Below are experts of layer 4 (counted from 0) of a mixture-of-experts language model. Rows are named router (the router's row for the expert), gate (a neuron's input weights, with its number), up (a neuron's input weights, with its number), down (a neuron's output weights, with its number) and show model dimensions 0-127. Each number is 128 + 24 x the weight over its row's rms, rounded and kept within 0 to 255. Numbers have three digits each.
Before each expert's rows: a language model's description of what the expert responds to; "mostly gets" lists some tokens that are sent to it at least half of the time. This comes from a sample of Wikipedia text that the model never trained on.

# expert 60
Main verbs be/have. Finite forms of be and have after a subject pronoun or noun (It was, There is, he had), plus some past participles.
mostly gets: " was", " is", " had", " are", " were", " be"
router:131155132125090129116139115169162138147102089108125145144110110149153134118151140149166107148105120148144090083141081165132138141147101109098111111141090113147139124153142145142126094086109114099096133099094144091132147136128123108110115101164145132139117125158103185153089117076160121131120173093132110102182148105115174124111167136126109127157089138148172113134132122116144094085077
gate3:171141117120119131083152108135106168110117118143118123148114086136118107117126166142126117161118130119122142130108152142148111199116163081133145116137136132105119149088147120152131120130113117108142142122157121118129133116123125075111160137123164113088131116140087177084117109120128174118116120127149118150148105131126137141113151134138139132148120153166150121144124125132157102158157
up3:122141123149165167142122127148122136082138095105121138114161091087090140126110156097136160123143112115118139122107123113140092114118162147139156080112146151147178106172135109125121140162162077067180108102114143136135171113146150143157160075125115132128113136126121092138096147112131148143152123143102166117106150155125126130134105143140128085128112091102093131156126127125121130149141
down3:137150128124074124154161121081107093119114131131159155145184214119120137129182099117114123145113145112134135162122107117135136124113133092140147173160130077109104148121133157115123168155134147114096115151108130108140089126151118108130132143139149134153158135114136130088143134133086088120089105133125131148161117102137133122127154143120140094126176122107131157125124104129154209105140
gate4:085124071135113101119091113089159146166128147124126099169130117101117081173128148096137119117141125156134133102128119122153121065150144134123096136136088130109153104139162164164137096149094133124190128133126123097143174114101127125133105151116169126139149135102146156137114149132108120145059133179108088111145160127082139091117113130118097113125143133150107092146121142102113115128107
up4:124124136089088070114117153195114107084126117111103128117128147119147153151111141167143139104122102131120140119124111102155123099128132137108169143120180101166124104155134123134082156141115123123107118109140138098145174147135147171144149105100097135128156139116108119127139095130140128124154117121119163155143138148118129082126089140094124132160149081148113162114172125163112114115157
down4:143115152138145141110122097093151138116136143133098106141151166109104137146118096111109117128144149148156102117099140139069115125123146180134145147113098140143093143138105168123132174140119105179157094132126111154145100123164123125122105126151090118096098167118138133109104092132147137106116094178117082109108158140100129130180136126121149139098091147174124131151170158136063145120126

# expert 52
Biography verbs and also. Verbs and auxiliaries after a subject pronoun in biographies and organization articles, such as also, has, was, based; includes See also headings.
mostly gets: " also", " has", " had", " It", " was", " work"
router:130107183127102141088120170115165127116096126136089102146095116105133087129134132136109121155128076122113116079090160156150105158172159135110133101173156095145132090162129144057101116170106116104132133105139149109127103170147129110136156129100110168169100114133138145146085162098139151110161136139137137125109132121183119074143117147121122140158133067123145145118149096094146132135110
gate1:177124156100153110127143146072179131111121163123063148160130094098119113131117155127107119146126094142111095112104123105146114115146145111098108137108137113116135123091128179093141126114082155123108126163128152135159163165142132129110124101130151142107149138077156144108120147099134151128160103173112158095126090119186182127117146111146136101161105127074113133124121094144114178094125
up1:135122143098131151080125123178136176137108107115162133090140142139154148164139110179119176141132145148147167124131096172108160128092096133120135149138135151152120124097125119131096131149134075164132119123143126151143142145170148115104145127131122108134130124155146139127128113111108083137118138104159089153121103053106165161125133152104124102138130130135170113121145121147109131143081
down1:093125108126122123166162120156136115123144178155117111116128141138130140133148156106120128117148149123073136125121142146132120142106151156092117157124093153079144137164125116162130115150111121178110096102095093174126114130128129138142098161137106131119105171102128126086102120149127186153110128148184129169133173144096141145152129123136161143105127180115098151110099129138145134136156
gate2:117102119136099161124093126121115110081167172104135113110083074140153099130153158146139135112137102140122164166115122141138149113160148129133110138129127083159102141127128136112152088126154111163157137152123107140106138158163095116154162131111164119151096084148153132162109128134106152144118176150110147110117117160137150090107127114127148131135175089168121103137134085133136158130149
up2:128118170144080114125165088141091147163151136123126127135141188091157121141125152145123168082138121118114100152109154128158131165100138135084142079099164143152165147117109156132131119161084125157112112138154120152125163154146135163097102132173138119105108092085121103164124116122098118120131081120150153173126100129148134106104148147124137139087104134127165134149125127107102109122150
down2:145083094132094093147115156103099151104132123128138134116120111181125143132122148104145115142122115102151136164109127110148087114137121125095123092131097146117113095127124137144091119143149136148112093139091130120142126124116066120138168145108125089097128160120111126151156132118117118127071110125121134116119104099123113176101125123133116144127122121170119125130141125120154121146082

# expert 36
Name pieces with r. Word pieces containing r, like or, er, ir, R, inside proper names (O'Halloran, Mallorca, Panorama), plus blank cells in tables.
mostly gets: "er", " R", "or", "R", "ir", " r"
router:122149130163148147145082149165094082155144118176165139108111150175110113143103156123140112134127093127112113156120127108121120146118167164125132139139140153115162131141096097151139123098062122099127152152102114087115129151105148153148117148093140155089122123116122129134146168106148145136141072098091122134128139150145093168126131134098118112085115151113137083126128175136145126155156
gate0:076115144128109149120159101171135138148167154114129157133141182148173126145124137150113152139186136146095173107124127100150101092100138112134107122149149110092106105107121101137101130114109130120160104162138119083133112154132121147130100144113117134096157145107121156160113184109104130141142110124141136148112144116123160125125158169105128126127143115127110101132131070139127130040125
up0:154149104124122147130143148109112096173144128138106128164151131121078142108129129145134124122123100130132095150161142156152160121149128156136133135180116126126085053122109137113135140128109117152127108107146174181137172103169125102098166097177119158139113089079127134080149150124086114119111143133156091096148144132147124121162133104116095117113120126125110142133092163144187124090154
down0:156142130104117106141111134108136140143137126143138132100155111115125164096109119106132144132127125115160129159154125149168164139091131160100138140108115082096093092135126164123133148138136152131150101155120119129115148148136149121096107120201117105139102145144150093120132160142102099086122134120170136101154155086130145123138140141090138156096126131156153133150128172138152118150104
gate1:131108159134117157139142153108168122102144137145134106094127166158117156128143148095142151164128087146094134158136116155119143131150105130110117163145103090116112152116087078137149094105087148127145150131132095088098126120120127154118087105114088074109113106080124127100162136135147138122132118103138126112171092193112120165132132108118155145135165178151085132099169150137159161136149
up1:110114109135128113129123127100151157161121099132150103120131132124080116132103173105123123124134158125122162141105117149120129141123096124100115139093147163093118171143131141146099144159100097155125110117141169181125147121131189155189100115126112120131120096116122111100132099136133142137122125128125093102090094132090091084077112094150127095082111146146160146168081091136102149167141
down1:109099125162168122144167117122105128161129132186128135134076120157130124187165099084101143110176134145138100103175115164140078133113120146122143100148113179127134134118126140118110148118130126117161157120148120113114129107154120092154120129087067111140128124105110135128120107112143155128157159122113167120102102156188150105114134136116132082176124176101106133145144104122142111143151

# expert 28
Pipes after text cells. Pipe separators in wiki tables that follow a text cell such as a team, league, place or event name.
mostly gets: "|", " |", "|---|---|", " Great", "\";", " *"
router:144133150126096146072127118158131166125134184130080100134166147108084118117125110098100110102151134116124151091123101138098101159117134114159131128136113099153156133153093142110106123168150161180089095106104164157104093114063137138112154128178106110102116141090176140140102164121132114148117119110140110135130135078077132156116091132139155127175112128084087117150079132135107098113122
gate1:094117089120111116133124138132123124161146108102152159139130157107122155120114151126089147123134098171117128129128155114115172133069141112087184180109060129124112163139120135114109117109160130137173142102141146146131172168091169132137114179096151107117131119146160147107142096131113130108113110103166139119152106088122097122111077113118117109128131161154141154105099143131125121141084
up1:133143113164120122125121103110166138134159119141124152054126187142120114111094134099128172138125117134136153101186128133114140137155152160162087119165099118150136090129146112114117139122097129108153156132091145136133129161166145144153127126117154080125098152106119088134122104117142131171134112107138143078102145083118134123148095162080084179124125108103113100116118125149129119159120
down1:098118067155132113114187117125156109152155063132122158114138147111136143116122103174131139113153136123139142106138103163129192104135170146110121119152090098162064191105091169134128103122098187096111124125137100144103149123109114141125141103143105112093132146118066094115146140139126152127188156141122136146166126154135155140103100140146133125139150132148159173119147090099127118107152
gate2:133126153148153162140162108099091120116140142155107128115109125075141120093129141127096128162214115107178136125113180137106154152173138140120104159184135164095110149108111105142091082114154125121118137113138123112109169136117100091131150112099101114144143140131144125187114127132152155132152114127138118122113159128117133134095116126156136160127081141135117129169121118134129162163165
up2:157129107149122148125132101126107178106114123147152134141136168080112146122134087151079168097170139142128109127144122121118148117153170131123131124176139167090107123128128149153166114115146141128144126125114123070096125149140123144138120097126135163124109147141157103177096120133145105124124102153171087130126120146092128091142124107135117105115114104093144119133079184159102167135109
down2:134126153108158086118168125156143078106127111132104117125123139143124111124144138176092125150124115119147190108155120110166155145111122101115132120138154138139156166151125134141135154135162133104134119134132154114115152150168136115136163157120120155146113127110156111132122104130145175128145137127157140103134146078135173143105131090128128135116126156175100144152124076123103156123122

# expert 61
Mid-word syllables. Middle syllables of common words, often after un, dis, or ins, such as ins-uff-icient, unf-air-ly, s-ag-as, ag-ing.
mostly gets: "ag", "ig", "ood", "ful", "ih", "ff"
router:110166158142121117155166117131105139136133148139146138160128158141134126114142135092110094103138138128121117153167097110123124156115121123146143101147129093098093123125128127093112117174109161090111138134128102098137153154095083086116153177144143123094127170123074135093143095140085106089101124118146158103177102147125082163124142128123164110085117106103173151082128161123114128108135
gate0:148149133147144117119131118143147105126163125118144130151112130084157163087172147121117118131161164133150153169143084139127150155092123139117144106127106141159129157085143112077125112140156153124086130109124111094120209171117123161093127165113155168101133167130113138139141088145129130119118113080126153113143126127069099125113180104104104119116128108100167109113155095152081165126138
up0:121163128131105112108138118126101143133148153140138108156153123149148146180155157138088113121121114091078119148167153163147089112124092166125152132117121133142144163115122132140117155129108110148118145122129130139158109153123128113099128125120065092175098120112162099147115104115124130099129156147125125099132114088138115171131159118162127161134111137139078078091126122146137139195119
down0:159112110143130148084149132149128118112129097127155145116091108141136129161153149127145171137092127154080125066143132194143090143149106117107113106145153142166144142113120108139112147104130123141091096129137141142125095174117150092151124154137095098103126054108130124143118136137129152121147141160130114112126146130169126119144127143139153150129101108130124144116141076106147160169109
gate1:141123132161133122100123082096120090095040140130146161136124139126139112104122132138132116088161168147079140114145093113120107167192116117147099108104139093146094126117133130146135157107153200111098148160138113112131142105090128098144173127144146161089132160164083130130104141118118075117122132159138136124102132119120100151127113175128146138123124102105103142107129126099095138112115
up1:150185120128122120110135129107119156137111084133092097098127115164137144163166130159129163088144132131138094158121154129132130134151146108109136136136117188140172143122126139094159098154107154123104087126127132106069121128144085114143193152126118130120108133096130179108105116112089144118103136107102153140156098152156145141100137106116136147112104150130116112116114127100162117139098
down1:107105115124092136130124155144138153098124160151105134192171135129123126092141113133120162070120111109074121123117160128146109144133128155185155117102164095133090095147113132134131145143123140124153115079175136148050151118166135143090144128159098121168112116108116137125142107113126163097113180140141122084105122153143129122121160103097164129165130098102162132145130115135145148151102

# expert 6
Romance-style mid-word pieces. Middle pieces of foreign or Latinate words and names, like repertoire's to, Troll's oll, Rosas's os, paradigm's ig.
mostly gets: "io", " ins", "iss", "co", "isc", "ić"
router:132132099102146138167166104115088128135159197161175109139106164123149112157121098094122133122141143143140101157136160133128172156120090107096130119152106172100092156140098136090127078139074089128116120162116114173129112133143139128118167162168120148146095152075194096152123138129122151117093126121139150139088142124125062160134100129138145141141109141106134142149127114156196108127160
gate0:168116112134145133119165073115139105133114102139171113117090186137134162112112131076126120112124142111123104136095176152162127133180137139112159155105143129129112108179103161105159092121097084089133085123122113131146166094151107163127143122111130146126157135086141113128159159111098122109139094142154157094109111186137137138150119154127085139147116143118120137095126090146175096132151
up0:139095148083153133133130138143134099104137126167109136159124128135102090123143154114114121102139148165160125174123144132128153119103147117127142117132148070120150164153108098132134175121150162143115093122134096132159111173146153143154084132160172129087103158148098162159094110144124154095128129105110147157117124124153095135107141157114082131072117147132144124098105111107115151147150
down0:113100130140126153113121138134135152107121139125128168115117163106086088132151100143143140125099170129081112141106087109142098105186085170096140168139138117156128105143149153114150131120146138158124115135125134091138108105125121108176122089118189143137161135168175132121086091158135099163079089118119111137171104162145106145111163136185127122123132116146133127136176143133127109154123
gate1:113135143124107146142157108141093107147150110147124145074136174157146108157107134160072140129131116114089147141148139126183120149146124127104124141111148127129101122122129170104120060136106162136124160118104124134113115133128109126143142120136173133135118138135159150123149093092098108129115152120154158145128137097131111139114163097052127136130135177120105134102120123178117081152106
up1:163120118172158122139103085157133121139144126148137115124118125132128087114095116098131140113115084131149147106152111132121161119130096131139109144089101089106111100131099135143104139137107138170129163187137128102085095136123123084142161150100176124176105127105135102113146133126128149141101146117113121172151126132103093103140177157096121129150144099134122128116108119159164103115111
down1:126196136104107137082128108111123109144134120106089153084162132114117104166142127145135149117142121094154139150171123104117139130112135104103123159159101174104092101128105165158112127105093124096088155141089105131120113127090126144128153120137131098158127159170097056125100103146103112098131134106140165124074175150155125116117124120123133133119147111150123135126149125152134075126120

# expert 1
Single-letter word fragments. Single letters and short pieces inside rare or foreign words and names, such as ille-g-ally, ab-n-ormalis, Soch-ac-zew, and lone spaces in tables.
mostly gets: "r", "n", "g", "m", " ", "v"
router:124160103118122123128095100114123124137147135109164151109140111148161123135137100106145107093126124134148131114132104124163127125100086152108104135180116135125138084149153162118131147108132141115133093113134124129158127093130096102091139105146165154120181146110089119130149099169120099153120144122132137107122129149158133109110179108120120100138127158169116142091133136096150106094134
gate0:108153087134122095120131133134132142141136163117164118124119098128141101175100087179133112139145136081145164172163117144121132102093079125143069159133111122098083099148161125149105099143108160137109103090141129178131092134125118164133110146111144116117116123133134143137125162111120105178125119150154084119158109130124104116101131111115084088124165138125141178090115132160128137118126
up0:165092122112135141131140139099067109118113170112146118130110121104094136074151110165089103120150124130138132144128143101132123129129150181161114116114133118179100128126137157119135124123124173142129100118121129097148166119088120098160142161101106142142117095100126109121076149113170161105145157126134145121089120130092103151148132147101130196136094110137126101117095150114107138123123
down0:106160111147129178164096128097122122086159125109108100159114164156118084090107139096115113132119096131134149144117137124110135096142118096130134126149130175149158156140119166121163167094125136118154065076172118121126136085160119137095142119163120132118122157118142152102123165130139078102135150074163141078119127105119111162131144206128121151097099108121120124165152114111123152130150
gate1:106156130110084109121156064158101054112176147139142128112137124113148146112099132100114106133151109130128147128131144128125147140149086110114107146152072131133125093180119107126135118165113133128130162114164147105131092098133153122121150084120102145160171133100143139142176120143131121177129134163108147133155092104161154147123165080090106109122131121188135147114114123131139160139153
up1:144135102148125115133088137108113109142105104142153101170113144131158129137134133115173146132143110113113162171158158118143126157090130125118120133100142109155147108122157116093180137123144112113138114143117090137173120140119130161114143123123112130120110150144131150150134118150123114125128155121147131181098155155143126149109191171173123119106095093136125164165098166098125131149109
down1:115078174170113121126153140126148124130149123121119110138124144137114151172183122083163151106129147139098112122103138152114097119146176122136095099123143144116126162179147158133166164098133137132120123143141132179141136080139132131154125124124099154122128158182133103121142176102146146119059162181134101146148116121102129141113082128131133119159136154099153172144118147118121121147144

# expert 5
Name-internal letter pieces. Single letters and short pieces inside proper names, often foreign surnames, such as Sch-m-uckler, We-z-emaal, Bart-le, and Gors-k-aya.
mostly gets: " Z", "k", "ova", " Ha", " Santa", " Wood"
router:109116107090141145154063099122141087095128106137113128139121152087162093093159126126195105111133118133147122107169101141107118154089161157129145116160135148130098112131157119165108143146122129110107146155141138156137101163163152125188158097141133100139106116134110116101152099140090156132159145093123122122148097152140091056144131108117124158113148162117116146164114106097147148154162
gate0:153154105092124151135087125149158168081066148163083091127140128134126085142118083128143117145120091151112112110150143165164133137107120119087132192106094135136131116111137109180152104101140123125136144144123147111146139125110158122143114123147129114134140122141136153176094081146134152125095150112166107152132108142111085125139178145126098120096084110113122147137124154147144134102165
up0:116137114142176135165105118116140154148128125126149162145133142122111083136134152162111109130163129160141140173160142138121142173099150126103137116154123126100096111136155116098093115153082142133170123150153143118142101172195140108122130120120106144141099144147153120136129127093116133074104093127120134113140125156091073152119123140132089143171101074122157147142149130139120122148100
down0:135097185132137087166145119102106130112139139121118133105102133107109088115143092132088160121126142092158127164123139158133130118136098145100131112149126137109127151135118153148129107161136129110114185147105150151138188108122148141122145131105143109094117168133080102126163123177125124154121109146144131097121152139150126146110113112169121093140086141128096119145143154176107101130150
gate1:175113094111150119123113117134126126114145151124077123128160136131147133148120150119177122114109117139120120104122137120140128100120169092114161133105126144110061106112143109145090146145107122159091131092141134171131128127098173124119148130093117115137130135115114149138153067112083119112150136145152114124167145117100090139148157119152136127113152142125129130122135099162131141149116
up1:136128114108159116087106110131092127161112132150109105135150104134131147102166139100127108130142173140103138142144118118158081099098167108134087127166137138135130124154131134124179117159122131086117169123154091092165138142091100104106121145107142160116107146130117154129123138155114116139119146128097108140127134096141120161128100127113111103193097170114141129108117163118138136111114
down1:128136117137142157174099111105153136114119151093139155096113142140082151151112120095141149134121141137103148137123140117158153147149091141161148146139131130135126117171109150129160163079125090156108109117109087127096106109138140139129127098158124148119119137134162143083134090118135137126096092084111118127152106148152102085087129149118085136122117125142123153122129133122133085101131

# expert 57
Inner word fragments. Middle pieces of words after an initial letter or prefix, e.g. Occ-it-ania, Rem-aster, inter-rog-ation, Pro-x-yelia.
mostly gets: "ber", " %", "ric", "uc", "isc", " Rec"
router:139137079122119089147138152155146094151121095156130155130087141138163109139152123128128101081167164156094128165183150128165123103132120124114145164129172135122095100156161121108169109150132097093151170134094153151161123117104139107141128131139182136079136107124116092113114100118099161117169114113106136154079122121154090146087111096157136101110135077114150147124135180135155102183138
gate0:142163093145137099121127083160101100106142185104139162172134162118140144114144129118093155095140120140116104144123107134151175117161128076087111138116139108116093112158114095125144107064130154127146126101084138120130137130149139091168141117145173154113115151127134123113140144106117123115105130147132147108140109089100153137119117100135127150114123102123186099104099159091153127179121
up0:110125121142139118106110136128127124071095158173178110142069126142133093084142104126127152156083118149143139119128148173102106131115126110109112163182138175161149130106113105115129125094156106130161150148099117143123148098112140133141144141133095138085120136139180104168173128143101169159102102163104142120137138139136165129103132158149141133089107115123182133111122103103133160106128
down0:096116110150157137098094095157123138107109111127120123121112114101131118078119112144143122154122126128095133150148195111144132130103159119121137158115112159161147116119116155117137130131131094120080103187134157134159121074149117134105121134109111148083143116157100120143152155122115093162094142155126157158086152131080114146109159192090074138080173155116098146075109138126089133098134
gate1:156111125116134134151115133149173096167123114068118160153114108123092113101121146120168149129157145129101134098165113113117131118163121107130133135116144108143122122104142169136161169132125113139128124115116081093134116151134140123149141146124137135105121133137114093155116136109084133118128087112111160126109103132131119142072151094104135138127115136132082110140052203143137170161143
up1:160134101159082111163158130126103131144133146089146118114155110129114189142136122139102106135138096119117095118133109105148193114162092099126145153112113148157095119133111138140159125132147154100115099111146151137118173141165138122142133174127134109115110111128135126126149126127125124167090150121137157202140113168116177134150125088133116098150132150127159099102143115148126110147142
down1:141123097139145124120130112148097121109162115144068158163134135115113117111133149159099096158109101115107110142128103126092087138157179137134149135112090173133132100145133117116128115152161133098084153085133180126110131158117138143154137137111135114074108166105130129135093180114146100118111171115125081130142097142133136086130128136136155137136170100112107149103110091127081110110148

# expert 43
Short vowel-led fragments. Short pieces like an, i, l, and en inside names and words, such as Z-an-uck, de-an, Ben-itez, and first names James, David.
mostly gets: "an", " James", " David", "i", " Don", " Roman"
router:124147062083129107132083113134098110099161088105130162078114147120133106105117146114161142127124137110161131127126112128080105139080134149145139123173168123136123156142175075156149126135150170141157114154134107123135155133121084087101112129114145114090109139165094119100152145156121123069144101117133140117097148131112118090094161119109082154116095143152148110101137129141143129111125
gate0:107138091123155111111132145129142133135125125138118139113093177118090156093105137110120128124126122120130135098101159118116119084185120139122121149148151130137122117122111095152143108126153153125162092121128094105110076128107120104104166121166105165146139152147153131131158147101127131119095120133101119183115100132084081067134200161131099153138094141111116123144130120156151144100108
up0:142135158157109154165143129107082111128137127144121102113149132150137116083159115126180111095070114141120172136093122142145088138168086104170156152114106155104146099125107155146130143110107091141103124129112108137135154157142076171144116131079084135150107096170142139099153109116128164108151117134102102085131117120119115123077102119112122122125122121097090137099097118122151141117113
down0:121150063157176134130108104100138121126154156131097123109127136147157123081138124174142115113120128128159132115117118157089124139098093132118096109147126164111147130146147113116151104123136123102117142155115142138131164137119090163132108106119137134158151135140164091121134144146086176133114126102131175141133110131063124078177143122155151085156109136132127126159158117116145106095111
gate1:156097136120116061144146118171100107146135117090061166091168133133109156161122145114133159101121116087113120116126134145111130133115115161146118137131093155135157133151167094097097155134134137137110131166097113084110147157140129094095098127117156123112159062124094179109136125114126138103148175157069190111151115150110118134100149108107121132099128137144139165105125119142099152147136
up1:128137148136109112129108137151128149068105138140180160124102115157124088121115144111197126118118139150135137112104106147100066148139165164114101156127120181101098160118167145182142148125152148093126114121146139104142134160126121134143113126110114114152173106124117132138130139165116123085114131089135119097119129095139125118125106149119143116186090154109115129147080104103124153076122
down1:107162143133124107099136135119094135152099111146149122100114143131122127153133142142161137169121125144134099132132095087115126163115121160129129172122118111150094108182121168110124104062122149132112143085135140118088093130166103162112121133122102132160153162111098163124124078104135121130097142155138159121158147091124123099146123105166123118142124078101138141126101171167109117142111

# expert 44
Auxiliaries and possessives. Linking verbs and possessive pronouns after a subject, such as is, was, are, his, its, especially in "X (born ...) is a" biography openings.
mostly gets: " his", " was", " is", " are", " had", " were"
router:117139148101114141104152132146161131139127087115133151128091074146146158145122108148173095117105114158136121120124114157137166155157166167105136114110103129164113100124108134152103129108099119123125122126102156099150179154155154106148154061138115181159093111164134150133119103103131124103123168126109134092148126108114124126148132139175114141173101123172123119153120161163120085114082
gate0:124127116126119135120143129173069108140127142141119134132105154112122112117131154123139109129151090117143163123103128099131138067138123178058135133091145107161152091152092152119130113109094115105153156162124106138135152144110145112126147144158172135087139095089109160142152149137095123165163156129113156149117129172162145166127142106132106107161141163148095149123116101121182093097144
up0:173127095153091111092150120128128077087078098114122178135103147161144129103143139133169124103117093140120123167108172106128153141094094142122131137137141131163134126127098111146159133155126120143122136164148153146141153105154181134139112168139125144149156093103127133099161124070130150129092171121164133121128111104130119100112181140103121087172128113138163110110127105118128152103131
down0:088133133167147147136149109131094124137115107159132101124105137140118122138053102095139175154167169102131115149159116148140167120122115108109167149113095132144143145178126126067126114160145136103144071123151158122139131155101125130104119135136146112102106114137076098123150147148109120170124124125165113113135098135148127126112112147143117150158180136119126125098150147139179127152108
gate1:113126123123152121156132124132135104147100101120156153092127138135145160146094097151129092094151137116111113165104141109154101136148134122158115117117110108106133129159116119098175137117125106139134115129131093118080136075174121121109086118080128131154101147134125133124087141079129154115141199096086118110128099091111153138145114113159148149159128101117159190105138108184159133169176
up1:141122123126175117122092101091131125119146142126124130116101136108124093161142144099115140128142124136120177124131166134130127140148135156115154147155136131097126107123086089127117130123099100117152103146092145127154128134094168145132098158135167140150123064147118128167135137158161089152119086167132125127146152124118132174120158133161134100145141181070139119166088093116101175130115
down1:136093134177121114115126109143092155129140161090122141106165094139143148134116139170140124157133135133132124094089116112147118127145141133125109119155119125137133122123137164166160119124093097148165131148104102166121163091119128146139156071132113134117136098118149129117102193156167159119126077153137104147121125134135170067097137178098107087147147156089093116113097107152137142113057

# expert 14
Mid-word name pieces. Word pieces continuing a capitalized start in names and terms, such as W-ide, Car-ry, gl-acier, plus score dashes.
mostly gets: " Green", " Cal", " Gl", " Light", "Al", "ace"
router:090119089128102121093095151150108095128125136135139140099109162145163153135135104127170115095123134172142151126164161142081126128085110111177145112107157117116123130145136108148161107124095116125138132144129124138094113153114081105133162142148134078129132145173128137103127129108118136120120186098144119129096130124108081133123168101103117130160087137080149098141129119180128154172153
gate0:143131114124138132108076145175127112145140142135141141130100146101140117176129081115114147117105166138143142123143144109147151122068115171109115134108113121110089122135063139115156089073149073112115129152161111160159167163110131108150120147118119123110129109169149173121163128086100126132121098126125155149103129121128137153119136120153134146190121098086143127162138102108147121145149
up0:100141175114145135138144118153124114128161160132135110133127167118162127091117145119162108139126146093138096157171139164098130085132125100095105079141134131112110131120113121138147124139132132113114156119146161119142101117141120118097126144122143157121091160090115158112118167140138142162113095142126104162128108136098134171148151189110144158090132155118109108133126109080144061128147
down0:157129123121111139109114113127116108148109103130087130178162152103129117130164123123101087122161110109118126137134140100134067116126182163135126101125105142143129125130135161130165144170106171155155159148122112136135153133101150130116118147142131109132109108090139075111092154136112131155117165114143123096104126100140161112084134155170140122150157177134130152091154133147111129124108
gate1:100081093092108122114101130132130089091090075118123095129094127107178152153148155128134168130135099114125087123097130142137115132103098123112123157105094136142121097143138134128152132146120152142118102159127120140102114115104100120092144098137120082100139125134151121094139142114088135141120154115111141202101126161109137147126117125145110085211110120113119154142158108168088102106116
up1:142141125116145112059090162151127131099140153128153107154134135158121138133075088140144119163132143134163131105106126131115118124143113131116173136154124127169148121157123140162132128113124108096137091148168106123103100166122138112125127162114124126136133115127166105105111134137161092104142124142121143129149105148139129163097144124109133126105161141102121146128121099150137136126134
down1:130123116167113166156147169136122130161120096140109146065148131145105116148162105167169094119132091126131153118129148121148076148136115086159146127111136181135085109172135111139128166115109142158145176152124153114110122094107142103102157142168105111122102133130172073100162149158127136153110112118142160132155133137140128099152152124152118108116122113128088074157111130145089123134135

# expert 37
Mid-word consonant clusters. Middle pieces of words and names with doubled or clustered consonants, often after F, such as F-alk-land, Estro-ff, tr-igg-ered, and also found.
mostly gets: " found", "oll", "ff", " At", "ll", "iss"
router:115114088143098095104156152132109148156138151092159106126092170115108097108169143123149133167125153200072109168139091106147130138107086147111139095109119097118100113143138116085134115154144047161121157110149155159122105115114133095104111131154119096148118136105136109126095132123112106123148146141096137105115100172158107172102145156145132109130121110120141122120122131107108166155151
gate0:135130138114126117112112137108106122150082132131121151178089136146111143137158129124127097129100167160165117139167093098100122117121080158115106117107109095137195116116178131123148119132120095145084155130167131141179150087087128102125073148141165142099091132115140181150088154129093107129114157153144126135167106143124147138083112153143155104160112098130142171130116094162106172127129
up0:125127084142176130125119081142123153160172099145139106123120170105127135116136148144136163181150113129133167116150123167102133136108102166117098100110123111164136128108192139138148085171116128099075117162100089147096137159127126113103104114130148117154115155143129136154151118115139104132096113126155153149101103098155097141126169156125152105130125125103175057126173109130127113120112
down0:157156095115128162124176099151151140107097120071120128135124115114150133105132151148117129135130162127102080129146153123097103148104123089131101129132132140157127081121121121121131141122135150108164091098125128117123159113131135172100151100111102139116110093150094117139152129076137161114094126155122100146168129121136111074167148138169159103192148137103123151138142152097112144121129
gate1:128109084150145117153160128099114117175099181123131117108104144094126095128123097134173117142111164184144162125126184104110136109139070113077141135109095166132129140138103119129179114103127083136163151119128169140158123112076129140126097105111120124099137152090144111143114116088134102099150131130119158123108112098138110118086165139111157093147089143121121137124098120144155106134147
up1:110132128104152163134169165114128136072149115134144097159170140113134128120133107120126149146135139119144093133143113116157089136088097134143124145065170144148099161112094095133106151128061165122091097126133089152093104142134144124118139096144098093100063102105172078124114141121184195111142105124119149180130137099139129156119146126176130109136156117167137135136163110149124110118121
down1:119155162179148117152125111131107114075164105144144121103168130171143160155141142105145147104141102128081098107101129149129148111112163112134118142109156182144145132158131149119096119119100119165126133157128085114097128107076146133114125135153136116102109113162115102116110189130122125162174139109133124169109156124139127123130109146144104151133112122146144108108114133131133124119144

# expert 22
Mid-word name pieces. Word-internal pieces of foreign proper names, especially Indian, Turkish and other non-English ones, such as Bih-ar, Lalshank-ar, Mih-ai.
mostly gets: " El", "ar", " Bur", "ul", " Par", " Los"
router:146136115105151083140137097112100122160150134143088116132107113126173105133160151151075146130087091121122100120120105122157073110115172155119158093158162122160170122127150120146138159161107163130113123133120088101138173112148157104128121135107134129084150131132133100148083129104137107114172116106117157153163135168145108112154097126089133113174148146172131107093116138127133153125155
gate8:165148145161141109052129068119111148121154154154104113119130188194166120100096138153128173158089140122087145169109117134107123106139156150149144094148140201140163141121164120117144097141135137128096133144153158108151105108115099135086140132112135102100109122150118136087116132106123122124153140126142138107139089125138148142141134137132142126107133140152139122117124122131125123177127
up8:158107139139126126139096093153145103156150113124129117117133132162167151126117137137165121154132145109101146086146139115122112137157109123111135110114140138131112151121127136128159121097127145146165116113147096112145154096121124122077148141121159108121130124161152164059142154123144123143110080147150124195086121145086152114153122071124165148128171154112130142112134148183151138142116
down8:115098160132165120123135135133159136146090133130083152138210130112086124181090127149111140110110178094111157108139128134072094150149126123146103167119112121090105185156110081136129140131113104137106165138115102125107148110133100089142119118096164118118117140112074098116147136119091149141111139140130090147149117098103122140144130138131131152145144123093124126112123158131117157110113
gate9:168166126142145136108132141135129145115161126095147089112123116106172112115123168114180133119145138158144082148147118123124147143148153145110124116122136095073144129114075143127140125098134188156095110162109150098099122161127119150115150129106160175103115100076116124107130148115141156115111142120126133134120088114143112096129148143118125147129137128150162162139086131172142165127127
up9:116127123148128165134161095108123143117092106153115135071075116146116128135132139137105110105130160119127148169155128126106116106129083145148144142145166119158112154096095100141113087175122121089115138110157117120169109150167131119123147097137085136132147117172158101168130083105100129135133127091122129130129156112135112185155153135142106116126133106115118088162150111091138129144132
down9:131124120130147118135098149105110142114098152120125141151082145142104104130167090123109135173146140113119152145099133143158153158149129140144151104137086148155133127139166132083125169135084115120139105097130118113080161100132127157093082137178154114191085150084132124118134100125148137127116111096159142135155098134135098143114193136136102179115083126121109101132103129133078138129182